{
  "num_hidden_layers": 14,
  "hidden_size": 160,
  "n_experts": 64,
  "experts_per_token": 3,
  "d_expert": 192,
  "d_shared_expert": 0,
  "hidden_act": "squared_relu",
  "moe_layers": [0, 1, 2, 3, 4, 5, 6, 7, 8, 9, 10, 11, 12, 13],
  "n_empty_slots": 32,
  "router_score": "softmax",
  "normalize_top_k": true,
  "routed_scale": 1.73,
  "balance_loss": 0.000298,
  "balance_bias": true,
  "router_z_loss": 0.001,
  "init_std_router": 0.0096,
  "lr_router": 0.000524,
  "vocab_size": 6066,
  "norm": "rmsnorm",
  "norm_eps": 1e-06,
  "tie_word_embeddings": false,
  "optimizer": "soap_variant",
  "learning_rate": 0.0103,
  "beta1": 0.95,
  "beta2": 0.99,
  "batch_tokens": 262144,
  "max_seq_len": 512,
  "train_tokens": 780600000,
  "max_steps": 2978,
  "dataset": "wikipedia_en"
}
Below are experts of layer 11 (counted from 0) of a mixture-of-experts language model. Rows are named router (the router's row for the expert), up (a neuron's input weights, with its number) and show model dimensions 0-159. Each number is 128 + 32 x the weight over its row's rms, rounded and kept within 0 to 255. Numbers have three digits each.
After each expert's rows: "comes after" lists some tokens at least twice as common just before its tokens as in all text. This comes from a sample of Wikipedia text that the model never trained on. Tokens count by the router's weight.

# expert 27
router:166214145133124133109138137172161076088132064111172156121195124146106178098057106137140065169180126094084177094139152160161143134167122142112126132120091124119074071138100105071123131162144093131121125110186087129084122079156129157103123113134138124176105140095146145190098121108096086136184167154067083089101118107143140198110117132090133093113109100104119056069118080159102116140127080148154183129123087119194105102144121145086128105129096133085164130135159111116165084135134084
up0:161184180105072162083188150156158143117121139140082185141141126062112141130122146113227092120126145074132191144099154176134091093148080106118153133184144135088134130106133182166138119171133116154107108161174103086161139158174142161164141124177107163104139179084131132154110082126043142101134123102138192142079107107158109148131098118146086105118155074096148164137125055072179108146098163117122150075114123156147121164137125072126191095182116147135091150126153128150114149097126116
up1:103182144048137204109147077122152115085146170118185166193186131091117143121086181123112165147180139144093125101138166122088163118167105152130143175106109126129114179196097116130133133157089077127118102091156093102183137099144083116106083153094122090176073091080079153144122193121093158140133133141132110150135112086149140088148173052138123077171086140115170094128101124207102125127087152105147147076099077124159148137122164132113139168141147113072120134109132093096173125112108115
up2:150140138148076156197142101177166106101105094109116124118157080041130126130081158174193077095092074122098186104139171127092132061124101108175126145158063148175094167163109131148157156174104073142099109109153126108112138114185143096164157134100087098167099130114129133155084127143141144091146111149080093149112136112165079060097170108142144125104146149138159083125192117153123073102165100157146167118126115115115159100158175130090091141157090174094115094049166143141124109095163114
up3:159118146125073126161134114227144034149158083150161109140135071171196130111052142122124048094212173132168126114134125164138106124143084159137101131124123136129106078145159107132172099149125118157086118029140171110122101103116087174136160182103141135163128151142124083099130130142131180118182114124162085099127099142107164123134092104136173106119108134126161143099108121176120157153168124134115167112133135179149152102174128123141116197138144200088117163087167168108137086126110128
up4:131082107081144142118161143140117114118176116125150149182178106126152155149077075139223094148139144106149088081135091114143097140131158155111128093156147135150148059139117119135180116117176114151115119106100141152200104132133108114156067150137195140128133183138144134165117134095069044129052130116135093119113115162158175103105048145139146135178165165105123134099148164117142175119122120117133125106101121077212075088125171136124150074164138082095133159161062061124153135085130122
up5:156148115171135162100142188125140123164129121139191132070168107126090179128047116111040100095112086115113112113092112115105173142148171112091086152121072154118138054086164156055078170154133143123128144092169133162127145101150110161165150108136139147135099090142154158137089070086138102108091166169112164157117117117153133107062128126139164136101144160111109078097086160133121155115151119086134128016151121140180128059107141083162143111119093129128104122084168085100137098101141080
comes after: " B", " D", " K", " P", " M", " C"

# expert 55
router:160119145174078116106162094150139108125131109097169153137193139114114136092137152199076065136132125094119155077136125146174152150140100140121085146140055140156140105132104125108098061196116075134143123051131116131111151076172124164106105107063166097157111160098139171143109084148115082189185168161111086136092086131122143126178082162069130084152119107106105092132161133155097104126119104115137119188127059119149143075127115185126097131143128198105179149178190106104105107125118125
up0:089148076126043153107160106097161123167139106144164162119169149136098129148154179176122159134135134127127174075086067094096131162143109142106138132081077129119130060117086130110092081141152080057099114112173114153123189138184151100073124131125144132082117136101165124152160101160104130163125176082080099101092120162111161115153045161132089117162116184093161155169097131170149125118134144095155149171118114057076176136108090038142142120118152115138125162126090127100141138071117109
up1:154153109133124093128145064136156107123138100119148097184086160094096116070119091132028130094079127152116121138178098142118183180106077144117110135101175132133179121106097142113087135141073121128133185136190058113112139070148056086158090162159200125106054091117161132121087129114111093127147102173118125080134065124139067144117129159138118132106079150135091139147114120133102090104077160140079107180128126145135120160076159187149182079149117112107142119106068151114097130149123115
up2:159127138144129118124171087111142075148085072162119078197087144088132151141190150161126137086089182071127147107124091105158133152159100180142168134145123192194117135124097120106119165149119096088128128095105116109137130116097179135117105106178141149146140156100190121112144122170103153132111122190108181136109116105081193157118135113098090101142179116081109148179185134118088143096066166130098109124135179119124044149175147123115165102085180101049130176107123124079119094093086148
up3:172118147153132116193128112152128146093074131092158117137094107081148142109141085106141109114124158093149112168150164115134104136132126106087158121137097121088133109135135057133083102146063077097137151090175167083156119042127190116131159105132182139126153094147127204134101122130072081115129109095171113143080110120126120134076110125146179154072199157144173117135102132071106147104114124156106144155083121168132081132152092114110113081138213102061164185171140165117153199129080098
up4:132157148167115096103108214085152122110159165129138143118186120061109146121124110185180157095093101149078134124143112167152110147080114160152167152110120200111141101121145160138118062132207165151098132126084120100154092141136102175068138142130168080154124137209147123168172108111157104195128132168110104157150106186151155079150154150166137152136219108136125105114166132152067119139126137117126112125147113103107088123106094098161080140110108144130122048102217114142130145114092149
up5:133147139120169125156168077159150127116170151048148107163148118112151135137116158088110161116148108086162104086078076092176080169190141108148127144146153138151134074118131140169158146161102156192148037116157151161156131127119144024140138154096108088150127170151105166151141098136101124083168041144120156133075111130106152152146098163155205160094115116100122107091109125166099062137084133116145102126192070157096159103069095149139139108150170166135132108127126139092155121105146150
comes after: ")", " |", "==", ".", ";", "==See also=="

# expert 63
router:146132141185134115125183173186166116124126082097177113126163114128097149096111142140090101190164106115051145142168139144182144146159120168085096137123116111123083103150159073115115100150195079121151159107138079112097118075188084150113154078068139101135166149095123116160122124126083137157137187138066111101085082094149103135167091116072045095126080091126131138101153062117078077157083128114107112153153091115126130109186102181094129061141115129109137139178129135142139085122126128
up0:134118139109161108187118148141058145113125139103087159102152089137163152078181128118201136167122121104057109126130150147106169118176097155127138093105070095075160119155056164125152145125127137131161105052116125109103145148097149162160119051206157207128144101116161142115089151101098163116139154129143055158126044170120110126093099138121108106136139145146122137137077146109162122109144165120077189119142127111113127059140095177099141166116170183130149185138117169117096088113118173
up1:071130124180146170111103136156129172155125122152154156103164099160110088090130116222130103132223091130189129144151168164093110119131158123129093141147159146113098136086125076125104102123185079142116133142151114164156177093141099090169146161144184148133151215151182156131152084151166172176128170060149181188138120128167096102196142090105084138123119052137093142123102158114115155128068092171082158172129145124103120160096092100144124087107127131116114119121122102183114127141111130
up2:118086130098099122123129122119163118137168138171159163156097124158080175126124151067146185114190194119086187135091110056132093184128134135195123146154183074120122166122097133129142121156171130145141140079093122124161134122163073141177133141183078080121124117122147100114180152138156135092092072164108121151117115110184128095085162153078124165150092080099154103116146087099089087117076126170171120114067113093129183094157111091158113076117143107088103125067094119114071078138104111
up3:130081144179147103153149145168136128089097111130152118143174121091124201112102148093106130072111081079148194132133154120147150117147119202121067194184161151102138129074114104137159146170204119167110125096171152145124127123148080099113118166086117147137153103117093091119132152177113152171179149153076136133140129094085128076137141075112105176167083134108133183152159101104186100106135109124140146179111160089118144113199101160156151095125099094083115071180132138190171150142189126
up4:136096137104120128147188124101117142168129126173130153132144116147108169144113166093110100137121072124075078083095164164165145125171207142135101106128100123127139149134144158137117131167132163183131058099093155101131146148130117173140151098137077175187160162158091079198124144072149162140126139121098154114155103122101137200193158140127088143070077160159163115119104136125115095172115145084162164105192104139191105112108126166138187139063171161170117118076092151144074154133084186
up5:127093123127139088165104178099126105129081110107165100166100100119137159198115110136143174119108187132098102087119133174081153113178138109177145153111166103130089123167158052106135107171060099143096158096132190086072128115139099142108139178183105173151151112147088073170111085168145132141099134159182138117136101135176137149139091205183140133157120139153119129140162115145143116116176165116172121149150157147065082088167061182134125134124065144103148077134122121095086100144115062
comes after: " | ", ", ", " ", "| ", " (", " in "

# expert 23
router:144163122155126117056157112201192127092171093086174145093146107157138145071123197186136138155131102086089224140146170099149156127186133173133098165161126104064100095123112078119130135160145080146141146103135115109121124112153146135099105095128179057171163149096120140177103110125102081141164168131089054124100109082169177135154093142092127099124125102103105124124150103135130096137060118139126154117158053119165105081168131178122110073150089153110146141153132110116142098105137084
up0:146108081111083105160126187181147091099140121069102124132144127165140117144124211129125074149125092102095117145170122147128176144129085111165130055126101151209154131086126139153146132121119107063099143161178151111088164146122076140128137135160131075156095125151192132140148160146096149176160088067135094123133061122068126102098157137098123137135088132090171156137106048122107114105166132089073103068149086109177134115145099136113152139193126170125135111117057104159131122186181147
up1:182197127097139086173180117122110139122092125126210148106128066106135143135109137120106173205139148082144131154113188059036113141117134114107118139174176120105144127133129101130117129132082092079128140115184165130093085121086092062108057162147124194149195144114181156133185152104112120130150078159135151155146125140120114102120123128088197125136180116111148173138160124120146152131087143177104135156123146150150114194131179145133152128134109142104155145134128054067158134096167119
up2:143106122142161140109154091136143166093182114150185116120163144097142112134140149137094191094136205162182097113093087063104118143087080104061091140141142106141125114142101080098116149134070102149111066099136165090068139162143121118158121108140174098146107120151097059093120128138128045175124112097107102117136113164083126121054141091087141092182117081094135177122132102118090149123138084170127121146165140183132094065168158090111034102125093119134089124104074139110137119145097114
up3:118084132103120158114074103080066146108097155133149176149147103196144112121136081127152145235101187083138124112116159088133129133114103087090076136161097080113101126102127104087070158118099107127167091106141129154128130130127192138142107139072155100068197150092155103158102161112180127127122178125151121142107089144163157139125093204142152109099098108184131115135147133096161170129149116155164139117126143133115131080180141120135119155121101125188101115110099222123122085080117038
up4:110128132163064151084110142147128127072114189137168043108056118156156157095181140154106148109110136108154161134171093121119177114142119082122105110169141127106088089101132135150129103230141120195086107140108070179103128182186138129092133086101101145157163152114084099172141177138147063126112135092112122186108118175127106145118104072107136127133094063114120128153129131196139142160149131126159142110098166070141091102163132147125131104160203053138100153102120100108136113149166126
up5:099041092127120186166151149118168138112212147095131156097160055138131130096143147162100125159099104110189170136133096162113163170150080106130095117171106174083124118186139125110174154128105104134119139098146180141125057129097167140158191083145135162044125121117169144122133138115149111084103146166081121103100127100134153153150175106144113130170168103138092149161152090127107124034132158114138099110168116078128158123122085086146071077112074104133109070120132139156118097145185152
comes after: "\n", ", ", "| ", "- ", " in ", "–"

# expert 22
router:108140200153103138107180140146136094139143102056186136116133111135090140150130175150071139201147140076065139124132162094160145135134147155047124195185109144089094081162106069102146073117165110157145153123138100119081160102177114165096139091107137122140121126101122148163091108154112101138138155136081125136094097098157152133157102136113091071142131052045110093103149110118081093177114126133134144150102106126137134127163127185095120082095124146118146158171178089106152062120101056
up0:150115115146142147112147096075142109106174125173115157123180132159139057048193114163096126074130151163104150148122126145115151139155068106188115153133138163096098178104164117143165108083098103107161140136170108147112106106097093160092148101150135080098113117127163140159102083109097167165132122176162115103113102109116141128112110130111052193120126122115126091175167157094173155117134150116133183132162103117099108124109189167090239142068166148095121162181134099137076152115074067
up1:068159180146119169139129129165156135123107120097128148117097128112107086091215134139115103103141127096096128086114128161140108135155027168119111120101113174050080095164145118147163108089143125108100160142177163153121133090187066160170153094138181156121134065076125095126073138168142118070155143170115138130117099109050110059107123142115103062124097118065145135134176124156170109136145139139173113122115140108163141082130112155134149125145131123174066084156076131084107165150182122
up2:111131151170068150075206130130207093153161083150198100101080113148214162071143102206083144159095127119144109180150159102088131115130146183092107165149115128158149131115137141130136126131103149115162089129097081099112152099162179100152171109077100148149082151161156155175099093133115170125142166175044151114127114140090084116127085133150101120184123114118114110144203164141136127138134127118125143160127138139165140095126090120106126171143144166211091124154140159146140141121121193
up3:116123114143136127114200087193164125164143087105097167155080149161110142143154112058166075167107172123110194072173147066135132075114129107106052124098159106145125108147111111042116149090130120129148156137065157172127137123156146156090105180126105103148113138157078139134136215169115111133123157094094144119156125122131137123113114164126111081145105112161076150114119058141152050121074109147097140138113114155132165183125092154183127130141178105185091142086081181111160125146134127
up4:109096167063163069181127150162150073122117121131129106109121183157168122104081103106124115178143105168135140110109083098206178084123117094118101161064130131133123134136107168141118153088115125127143099091144119134058115128166157092129122072055118112082120119156152140131071132117127136065110114186115097133140114097120166179070198123122117084133152077077109156077079126120168122105139132176143158111092146117138140068146109139070091100133116080135128170233095135155154137132142094
up5:112170228067106173155075173122150072137095110082191116142095091093149098110090159138116092140172145068068136106117107058141118118116086151121144101104179155103097120164084138109139118203127129155192147187128120146129126069113112142117116160105201140069119081137213113125125134116127106154120135083096093076159079104159128067136176135098091167113138121143123157159167109139131159144134109171101130190096166132129166109139147118174142119120108154184096151131130142138151119107144145
comes after: " ", " | ", ": ", "′", " of ", ", "

# expert 0
router:193166144183076057113121185180148158118197098094171138076134107135152155140145182150126107160181087112112176148141201121179161154158135167124104165137089131128120131131124111075132104150145091148153143122148080137094165133149088155115142111098135088134105143121173132160100092108134084139146208162107120118059089125197148158125099105102112107110086130058070093088127088148113093134075123130153136122170044122131112103133105149095129079157128157106156141147147091116127064118122074
up0:088110185108121135138124218126143143113135091053187144145178137144164142121133142161129034157142102115083095184129136112116177158149140170097118199085128075167072096129136116089140070110116095151096077122145155130121122084129162117104195111120137131158091140149127098201202142109166147124059196101169182119169113135117130150124110127135119107131126173142138127166136176083128113101165077100133116103128066127150120137149152096149132166138108096139087101166155133116114177188100155
up1:076168173190111107176067186110097091087171138137124134139111118123164098098125125076141161155136110104171103176113144160097152143155134125101097139111194149128081142111056110126111075119134088141079098144105116122142095122152129090146147139110165146102126158141154160100163092139107153123120155171177184077120151145140188182134113106086106110069096130127125056184117120154067099133040097141102193189098118143121075139138138061158110088130149130121167153160114155169131097132189149
up2:127142123111092137043117138133152090174099131139157154123118134158190142112136102187126146075135108162136120089162140102185137091146145132104128123160067118138133160143186113080126115091193134115141115105134189114132171157131125136156207094077164104161097146128154083154157171119127074093152109158087186210105106124145116149148170095134169161144112139119199086091137093138149093147183141175194165076099107099133166079149127176127161108172163112142147062112166127097136109109134184
up3:125122120165106139058175103138149154135137161127116091163091096122118122139129119084128120143180121078165072148145110179151139105128191096113087074045095132128080151152175081105084157160198128172137075229103145062087115087140190105134111085122103110181100135123121114170123128150110043126190111109154102089123099103101126159081098108100106126148098124102090145120108110146183127159095164076125154154117084134166089143120108141104153082132148126195134116101134149140135102174143135
up4:161158104193071169161063137129102151119105134191091145134132170121108101145138101081148144074112060135173164157147118122113117152177135084099173122102128134123136165140165110073103123100090117133104126108077152114076126062127117102160131077115168097072192176165174118124112161150123169132213159170154106105110137122157144138127117108147148116148053129102164081110173147158115137205165101196101120115117114100156157079123173138073117129144144101071127157064134095163153134117151115
up5:134108102193071118090160127173136169101144100139132066114107073164107084156105171137124136096105111104203173131110140147100074099134159125163085150142120146136135141146119096104121120115160132190128072110160107090114113146111132101073156132119108130129182139145079163118112193098122151136142187148158167109137168139094109133103129111151116079123134111191133027135125156094131187051101053135142177194088108154166144160165152123132150121150166135122173134157166092073124140065154174
comes after: "\n", "1", "3", "4", "6", "5"

# expert 50
router:156149182156106137094144126151166139077176112077162177135157114119095169070127179176113121144169132117096165106176166083151112155185123155106136174153081133101092115099102053127123124158176123134134177098157139114088120123147095125095133080103139086165151175099131173151083068140121118165135169134094125133085087097141187141189087166089091067136083087118137094126134107122123077152087092122125127144152100085128088037134103179119136053153095111086123146118171107117132104090152130
up0:123159156188157161158128108098120155090167132108194109089097133173141168174120155149116143043133196121101192163107095092130128145129133135174106131145114124148022118150158105070142155185125156153134079124154056131136097129105129105117143154153138114113121116182113088200131161053149104131110149141122134146120106169164131123166207147128094131144113115144137145123059094134104116078160057126174145141145194136117119110167134152117105124112138125141137131074150111130138118090027096
up1:201124185124139104112138159092140173126130147124144092136158080119096109109067123118101069161129164111128089102137106095105109082148130165141168049152127076109147121146068126082048117167071146153147173183153142109125153155151132149129120109144164101214165103141129116137115159125138087107120129110149088171158136160083163123106137100194086077190126144118162135124141144175165124099171117217146103138105117142089106092123073218118111092153130124118142190158151129184109140128136151
up2:196181148103101124143171155156103141126142107135157194131112145136114204096159199139129097139184130125140114088118114118139113156124175161157124162121186143089058180141140120114053132099135163165133063110145149059096131169170104083103131120145129136184102161159156168140156104135133162115125078116115132163106149183152147121141149121133178078174081131098094141136099080084158125112130147078171136106063081134109100087157118189169086145117082101178137117128137153122130150105039124
up3:095091098169088099136117117138156110126175128176078091109125144100087095139068154122115125144127149167081127080089157070118102083123147102112094111135080100116159107062168092106137123108129154120136088132115111172107128126122132175085091104129201104174150121145146092077151116134175150180035139117104122097074085105089122077127079154056124087119153089108124129117138124073114153198135142124127126152146089143117129125097012185167113113121118057110145111114151141087111116100102087
up4:126036118086106096113206089148161126140159087110116144110114142141131148137168132147139126067097122098114139143062176091145154195104075116114114178136097110109134124102144066074119126148152155111163136156099139179162078140098167205148089157153086120100087132106103119122151071156123150141166198091123075152175098095137151144058135055163089166136082111139137162109121150183114146075159091120094181119122110130136075148115101130132123152149131182152120180135111133111120127195162125
up5:170100155127114123147139120180115125121113106140132196112160200140166116112144127154128060155139114120088074100135084120090148103151114119056115133153128142116185125140098107156073150113106127063079103053133107100076139138202106107113117104122125084100136116096106178170187101137136194123159133191092114131105141178183118158151132172127076189120106177115164144095105135109131094153106114139042128124148160113117101037149157125108048094152106104124131160154123144090116119141140185
comes after: " ", ", ", " (", " in ", "| ", "- "

# expert 48
router:191166142145086077109146148201171127113126119060166129109166095154118159104120133186066139159135096085114152128145143115162139157151121162117072145151105130110097114138133124085111134189187081162172156085157137070089113110139134157073124105082159096159124165103143163141103113156083028138149150185054112095069102076176169137171094124118114089116083109129102139121147103141109106143107127132123157146149083124147130104163094162104129051087118116079165162092145076126151122115105102
up0:178096158109090094113127143085145126121112107192152050146139142152163151105109211131110106117117133121195155161059123074116121100183125168093118143139112138140097073121123126129123154118107104177155092126116147095136172182155154068173093098113067140126156103146124097125136066132091140146157089124127160090082161137126173086141127108150073089115081139121175143146161134128147107088125065141134067079136093087077159135139174137100175151105093139164093153134073082034156142100134135
up1:112090164116074124135139082109142110097090134078184115076105058076128166094080140145156140155136096094134177083095152138139121144096159045129112137075126115148170197156151145131137083129149143091123104153087100085110131121146149177131103122147099110116153206175154222119118126177120084097143136084165093122141176153181182120124141092189142108118144097093134166135143140094150127165152106118116116085119128114140132038083103134107109048144130081118155100142183118148154123141166107
up2:154145149102146109081167132088168093099070123196082160152199121148101131114084130108121157188060120118193129141131128161093197086125126113092132187091144113111186073160197163123108167149140143202133099166122178132098131113137082160134132103147117147139147110082152108118160138096138112144200077156089159144191161081124123102153125103075126149125166144117113156153157089166178121176112162072107112155153137110119127116074075083131114088158157185097151137107121152104138125097115151
up3:118138112131163148160146186199118097116133232146141090112157114159123131130152118138080165131112088117147102160220160109181132112157073098107112103119185101152195139132101107129082157145149148156129148119111111082116111115146112169129164128108149104138086142157120146138133115145138179182149102129127141135121167125099095141154136106109186166089097168155111118063090126133168134154160148144116115126102118081153149171143098139020207044075083111138095137183144126168113166169112096
up4:097158132156126058120130085098173103114162124125141103127143144129150076126123149171123132144089101139160090104140118164089081165130176136169134135129119101133128191162148126122145084163110144137137090104139108115150161161096116107099127176107156104125208158190109123121058112168125151155081139163118167184102120067129127151140131152132125121074162202144093191159138080142126111172110076139166147156143078101108086120182207103192141116152169114109058113071085143084127107105212152
up5:150075150154166095150062124143133119136104183078087154113168143153153129143183107167121149088166147183132149100126111153137119133126083132133124175125155141194117084103070098081090136126127072110083137156116134117123140169076113169110128136099146155143105169140141162106189178115117149113188200131095160113118111134082129095134157078130130093134105171143148152092089098107076141074105055182140142102174129112193152154147135186086111146192129125081133178119121088108158207181130151
comes after: " | ", "2", "| ", ".", "–", "1"

# expert 52
router:179133152165093122115149125158148125119134146092156129073174092145130154125122129160120155145142085097117176140155181119176157162145099191108111138159125120061117112145145113125100085221195090186134168070159065036098104127159133172057146115123158125125142187105165108135119086124100106135150160159117095116091108104144158205147077196100129082128050103073121115063155111138102113143116134186119138152156076106117087113164122140113120110128095157085155139152122106144134117128120118
up0:121166165134107115130144136130125149116123170131187109146152132223135175143089144185117176080150129113131168157106126098183139120145081148084124070133104158092114171129161125134111117110132124160135131094110069132183126083084107128152118141099134107109065104125158187089134148145124126116177134200184124148097152144179169132109121106125136127145125109141178145130148047180120125202063135097159089099144043114060054137123106159188168127126135147107058121169115147166118165142122137
up1:120111106129111117133198124198125144133128093095109058167126146151083105134103106141130155179110104077124152135114107174121172144109132044149146119136128071148138202091143140138181114183117124170149100129097130101086044115089164108120084114159130104075179160146142148104156129129127120071110142103129087101118112156157170103095139135081148131141104156101113171131099167151038143158163025101125152096117070124155161079137182107123164139124134082091086109168127112163130134138087079
up2:184139183172145155110098186141099133113116127135065149070115125144122135126102117156167071174130126126113140111099171104137141124158121131159134159026175096156074158074128165099120092157113145111085079098144093165137173117144090078133124165117158157158133109087190075118091118174074145120087193176133139145144108147132106121136099144152170079179162142114166170087161102068137145141166129175083079149184126152123104137114136139070122100136050167121148141158123144149196145118144144
up3:179103153052165124139172184181142116152121139126086082082092166159114154102053133069093144107174111162129076176144140150136133135156136095133142168140106137129140118106116123110157161147135131147162071123121055149127141144174104061113095135173159096161158178134153144103178104179142168096113128138133143116210155207094148061140133145146061113103101145094103159108099138158149119122131129166153106139097054133146155148129122091087103115098155166130141131171094199134135078172096097
up4:149146075104105117215126113105133123084129158099109172126119024091096071147167099123147097066083142127090079096111144149131143095113127178150136135114121119126069157141122143136089163100071069191168135122127094145118100124155139127098166094164109224123136133123113114126086174131143099115114093142088115183143153070120122138143050112130103129173113136156081157097189142123133166175137134109122127114171089123185089158117091147059087143099129169064115121177098124159119105141124152
up5:107109159165094178152155092138111142116123086122160129092114096141120100143114112152117157146138091109080222170117116153109122106104151175114106129127113061163109113119117150082052116130091096141142111152177169112125048170117136140145078150144158110084171159150117138101127163114119154150179123160160189112119127138178125106092169080121086102096149114104069152127124158147097178112122116114220185119139061112168109161177181164089139156153153079109146116126129164095204180188130133
comes after: " |", " |  |", ")", " |  |  |", "% |", ") |"

# expert 29
router:174210137134094054092142132140184112100137066094172195127182097131087147100123150230104131144171109110087190079142137092156130162139093138101055126120086128092123105136134096119124094143157109183147179109138106118084123118153095150095106102099143084159150159112162138141095114147093100122131159145077124075113096119164149138184108172092084103123092110114112098096149103148111092173108112137121161159162104103142124107127107148120102099079062111038144163150186114098131111131125109
up0:152161121077080096059131118137190116092148129075166091196174094147108135169100148112126111110189142131083129146101108117121143150087071081154112124116173089164129092160138087126124078155173148135088207089075144163059126101146105173127154091151191102117179201090145085122091154110117124148099082124095088094136144141062137148154116139138146140089121150115146098135095129155170140122154166102118152122129100141154151075150197147128167140116130068102097117122108162094147102142186076
up1:161102115126091099071145133154152126145104094159136119143136124064184111153145132118169177140135100107133105117155041154146101167123115100110096128128085112111094167179068157104222098143159149118108146168152135123120131209171106199097115156158137137129180105157125116128119166111112077139121134171170097109128159121111136168197144113072149073183157131102166105079131194123127099154175171163095144089083116124137099201114149084125128164147120117130149072178124162091089084165143113
up2:161159134119138207115118135109103161133140157165088133115132098104127175114182113112143102175140130145141156134143142110105119134179114175116104084128107104140073147142148133114139120164217141143174113081137119084068108105160127185151187132146107132128142103071107077119097141130094104183076118129175149146138114121056103142122094125135134060210148126128158152107142113121105128157137104117124139127093060134150141094079198082162186115061150064098066107065127113099125102046126162
up3:151124137103125124149178142173168106122070129128153101093114104090141120158091195126155190118172131083151106116151125123112106104156111160113050068197094158069100129100146114179110048198184149162164100155124131152129116118109131166113126127112135145153157102190221177114154148066178173126100125135099136126118086104131128062124091172144148144142093165127099134082161159150150050117142127131157111181136158110129109106142108109136083129161096119128136151135146103151076108166051147
up4:151172112126068144188138140077162117167175100106155148141118117151145123130120135111148103153111105084116122060078173134131138165125083114176143117087093104113124093124151100143091145120148155162137209085066145131091113182129128045120128121182169079114106217120150078149105113144093096163132130165090122068122110080104076151148142178096082146065101136084110170065172103111116132170147086109095144106139165149086123087105151159144108105111114079094149166104141074164151115145147096
up5:182165100183169114108133151124126132116102071170148134163070168121127161198162127127130144103130113169106140119106160207145177063082145133144113125104107143169159097090137147097143110125134117171147141086092121077156105086183126104121196125135133121088092201105158135136142121074116112117127112104093094088098075151160136169138193175109130105157131100112141087123123088087167133128175136121057093171112088086138121143164140152107124117116127062045123106170095106136133035117111091
comes after: "1", " (", "2", "(", " / (", " (aged "

# expert 17
router:159133138198117080085163156215189124126140107043161145114154079130104170102118141179147134219175085046114153125142164090166132142163128137071121193154139153112115116139134110076099101182136119127150140113138107120081105105136098142100132128106158116150138172105102144210107145133120108119143171141101139134049135095146178124137102141125105112141073105096095085090134074128096061165104148147135157129179069103161117113183152125123121075103112120109108152185126096125119103120126139
up0:042145165093119175236134192186160147145100143119102096113154144075099171078177140144190114127131161147109187025154086157130153121046136126164145130096136110094120162118102188103097095163157085138167105195161134160101162106128147124087113127151114168134093136112078131118131144096115132162153136129126140145148162123117178155133153156122107152104121168153141122157161072120115074149175102144092103115099128095093085115181122132157126139076133102118135141145114150109131107158092194
up1:199180101139172131189122157168148096075110127173114122146108141098147160113080122159106137047116181114144111142110144079083138180113191131147169127133143173112129082143169137142167131116148147143172159117129147195133181108121168101098107105122156184126051119078092144126124154076105153132133169122119143122138094118118074115113138158171124172173159107148129108114143131173110090178123218080117134148142164121109113193123069192138149123109063105146096145139114155138064127178172152
up2:083138134090164106108139129122116166122118131042135140147081093115088121108119135183082119106120161090144131079171108127161130113143079137100141089103173160133147103143056098168144081051122138164139119157110187109223105128147067139097154072145140100148098114166111094130122153174127140133115161147120129119104139087174129091092133145133150161118143127161156132109182096108113071154100149106148126172077180142140035108104054112167143061146129060140121114132154103134183120084158080
up3:136114103094186124120127146138127122179135089132126141174118132133114111140182115092162176151165100103168167146124183137094129140126169170147151137092061185141200074087156100160078100132127128143131178092170106111130165128179120052101135201139157159140154101114106107114128123135099205180157081103167121135098138123187158070123136136096122115122165106126145160185156115076132073121128170186153155119127090076113083072105128191104171113087108170076153137144113098135173138126082109
up4:135132120100145117143116150099086094117180110130129069084133098129158192129113109157128154152163145159215123068172081088157071179071075167151099162139126159125119116132091134148119143147173113084158133161154160171165111140109078130169180140108121097135149173163147169051115138144140159137172152120094105150118173178098111097115071126115092087124129113144104156167149078026100108157105167129072140115136103153122122170077134145094134142188082147093168099081110130143105126173117082
up5:141140102114084095143167116170103121122183189128111109132120061135118104117092174105162123109175131145144099124121081089127143144154156145147143076120143147132124194141154124159156104167162102102212140104120143183135150214123052119078112128134140122143120128122128145106112134140099134155102159111121137143139181105189163144126141113133185104099110142127123121136126115047086040120145116175074068150135099057087181144170101101177162148136124110144145140095069119170060148199072112
comes after: "1", "0", "3", ",", "6", "4"